Weights of a small mixture-of-experts language model, trained from scratch on English Wikipedia.
Size: width 384, vocabulary 23840, 77.7M parameters.
Training: a variant of SOAP for the experts, 389M tokens, 5301 steps.
Below are experts of layer 5 (counted from 0) of a mixture-of-experts language model. Rows are named router (the router's row for the expert) and show model dimensions 0-63. Each number is 200 + 40 x the weight over its row's rms, rounded and kept within 0 to 999.
After each expert's rows: a language model's description of what the expert responds to; "gets" lists some tokens that make up at least twice as much of what it gets as of all text. This comes from a sample of Wikipedia text that the model never trained on. Tokens count by the router's weight.

# expert 39
router,200,122,168,159,163,234,165,281,203,167,160,142,142,134,148,204,212,210,224,163,236,177,180,232,149,212,157,184,192,158,165,246,189,242,218,227,249,214,169,172,201,240,267,258,268,204,149,174,248,152,182,301,140,168,138,194,177,138,145,231,284,174,234,180
What it handles: Table header cells. Column headers and separators in tables and season summaries, such as Candidate, Votes, %, Notes, Apps, Result, plus following pipes.
gets: " |", " ", "|", ")", ";", "ation"

# expert 38
router,126,182,175,161,159,188,197,219,187,206,158,175,128,163,227,223,210,180,178,172,153,241,229,173,176,192,277,234,187,232,149,208,219,191,206,196,279,227,238,215,200,221,178,221,204,190,176,239,151,198,180,245,195,224,183,132,199,223,203,167,223,146,197,212
What it handles: Table cell separators. Pipe characters between numeric cells in sports statistics, election and census tables, plus slashes and labels like Total:, Density:.
gets: " |", " /", " a", ":", ";", " with"

# expert 8
router,217,129,135,173,141,280,196,263,176,86,147,225,141,181,201,274,183,191,190,122,182,201,192,210,177,234,209,186,193,207,143,236,193,165,229,212,217,256,228,195,172,268,206,273,214,200,134,213,156,181,183,258,195,284,169,168,137,209,172,191,228,187,203,274
What it handles: Determiners before nouns. The article "the" and possessives like his, its, their, usually after prepositions, as in "of the", "in the Mexican–American War".
gets: " the", " The", "'s", " his", "The", " their"

# expert 1
router,186,139,147,188,158,243,147,272,182,214,176,150,98,164,181,204,212,221,183,212,181,242,160,211,155,221,217,245,234,237,167,239,267,180,228,238,209,205,141,186,161,195,301,197,224,164,192,195,126,182,170,262,167,232,211,181,125,190,108,165,249,168,189,244
What it handles: Commas after list items. Commas, semicolons and closing parentheses ending list items, especially after Latin taxon names and measurements, such as longifolia, and 4 in).
gets: ";", ",", ")", "),", "s,", " in"

# expert 20
router,138,195,173,239,177,241,172,252,197,134,110,190,192,190,209,272,257,224,290,198,189,304,199,217,165,179,235,223,274,183,158,220,244,234,286,234,197,245,162,161,184,238,209,196,251,239,126,208,227,160,243,247,163,260,220,209,136,169,152,135,191,171,223,199
What it handles: Pronouns and non-Latin scripts. Byte pieces of Thai and Japanese text, sentence-start He and She, and pieces of transliterated foreign names like Bantamweight, Ahrar al-Sham.
gets: " He", "u", " he", " she", " She", " -"

# expert 16
router,117,116,180,153,231,251,210,227,211,186,182,203,163,155,184,221,240,139,195,164,167,252,221,262,166,207,201,212,202,243,140,252,284,198,226,250,306,201,208,198,205,259,245,194,210,168,158,210,157,139,233,239,200,291,184,188,192,125,149,211,290,150,201,157
What it handles: Clause-opening function words. Words starting clauses or noun phrases mid-sentence: that, which, where, when, this, a, he, However, as in "events that had left".
gets: " a", " that", " as", " which", " he", " an"

# expert 24
router,174,135,182,151,161,220,200,250,179,179,178,162,172,168,150,229,204,201,176,200,198,218,246,274,229,273,207,237,181,197,135,269,293,182,254,195,239,287,198,195,198,186,242,184,228,203,173,263,138,168,216,197,171,243,148,143,198,151,150,144,232,183,223,183
What it handles: Of in titles, nationalities. The word "of" in titles and phrases like "People's Artist of", "Legion of", plus titles and religious or national words: Minister, Catholic, Spanish.
gets: " of", " de", "ian", "o", "a", " President"

# expert 19
router,95,185,167,166,157,263,170,199,189,167,163,172,184,182,156,214,225,200,262,173,253,223,235,287,124,180,238,221,243,234,165,261,199,242,223,249,255,206,156,218,184,296,245,248,313,167,149,191,162,193,158,217,198,233,157,168,141,159,159,175,243,180,197,228
What it handles: Line-initial pieces. First pieces of words after a line break, heading or parenthesis, like capital first letters of names and sentences, ==S, After, As, plus table pipes.
gets: " |", "=", "S", "C", "B", ":"

# expert 6
router,147,169,176,248,136,244,176,262,143,158,182,202,185,177,201,199,222,171,198,201,167,250,231,231,229,194,226,199,242,199,183,246,186,210,215,216,214,220,132,156,199,193,235,224,258,166,111,205,205,177,166,209,193,209,129,160,166,185,156,161,249,189,153,211
What it handles: Coordinating conjunctions. Connectives joining phrases or clauses, mostly and, to, or, but, plus & and slashes, as in rise and fall, preparing to.
gets: " and", " to", " or", " but", " &", " /"

# expert 36
router,174,160,158,211,171,168,148,285,168,177,141,184,131,174,229,215,155,226,236,175,171,212,240,236,160,180,241,271,194,178,137,244,219,276,250,218,192,252,138,206,162,202,235,207,214,199,191,222,156,153,174,262,159,220,193,170,165,182,187,169,176,196,241,222
What it handles: Line breaks. Line-break tokens ending list items, table rows or paragraphs, usually before headings, dashes or table pipes.
gets: "\n", " ==", " ===", "==", "\n\n", " tri"

# expert 34
router,157,175,172,200,154,222,205,222,199,202,136,152,142,182,179,213,174,184,235,221,159,178,233,205,207,259,270,281,174,224,172,223,280,184,234,226,214,258,213,241,213,187,222,286,230,204,219,186,189,157,203,175,188,330,193,126,145,167,120,228,235,163,241,263
What it handles: Biography and list separators. Commas after place names in birth and death details, infobox fields like Born: and Location:, list dashes, with, including, like.
gets: ",", " with", "-", "a,", " a", " including"

# expert 13
router,140,153,160,226,102,196,196,251,188,171,152,201,176,156,213,183,123,235,175,171,198,208,236,241,179,179,210,294,162,210,176,212,212,229,236,287,257,213,165,215,208,239,310,195,190,211,225,275,183,176,226,254,139,224,230,210,213,180,170,133,282,209,243,176
What it handles: Ordinals, auxiliaries, adverbs. Ordinals, perfect auxiliaries and degree adverbs or suffixes in prose, such as first, second, had, have, also, most, considerably.
gets: " first", " had", " has", " also", " have", " only"

# expert 10
router,115,148,145,156,159,209,127,228,182,152,129,172,150,144,187,220,220,215,211,171,152,213,256,319,142,244,236,284,181,245,160,221,227,219,253,247,192,237,190,173,168,227,225,207,227,206,166,235,209,210,164,263,199,237,203,172,208,226,192,181,221,196,248,212
What it handles: Sentence-final tokens. Tokens closing a sentence or clause with attached punctuation, often years or word endings before a period, like 1974., label., season., es,.
gets: ".", "s.", ").", ",", "\".", "es."

# expert 5
router,176,193,258,233,182,301,165,228,197,192,207,170,143,161,196,261,268,217,205,206,166,252,196,175,185,177,206,264,228,241,201,270,243,220,152,237,212,259,149,233,188,209,239,212,236,140,156,186,179,150,137,253,145,221,170,141,168,184,176,201,223,237,221,160
What it handles: Main verbs after subjects. Forms of be and main verbs right after a subject or auxiliary in narrative prose, such as was, been, became, died, appointed.
gets: " was", " is", " were", " are", " be", "k"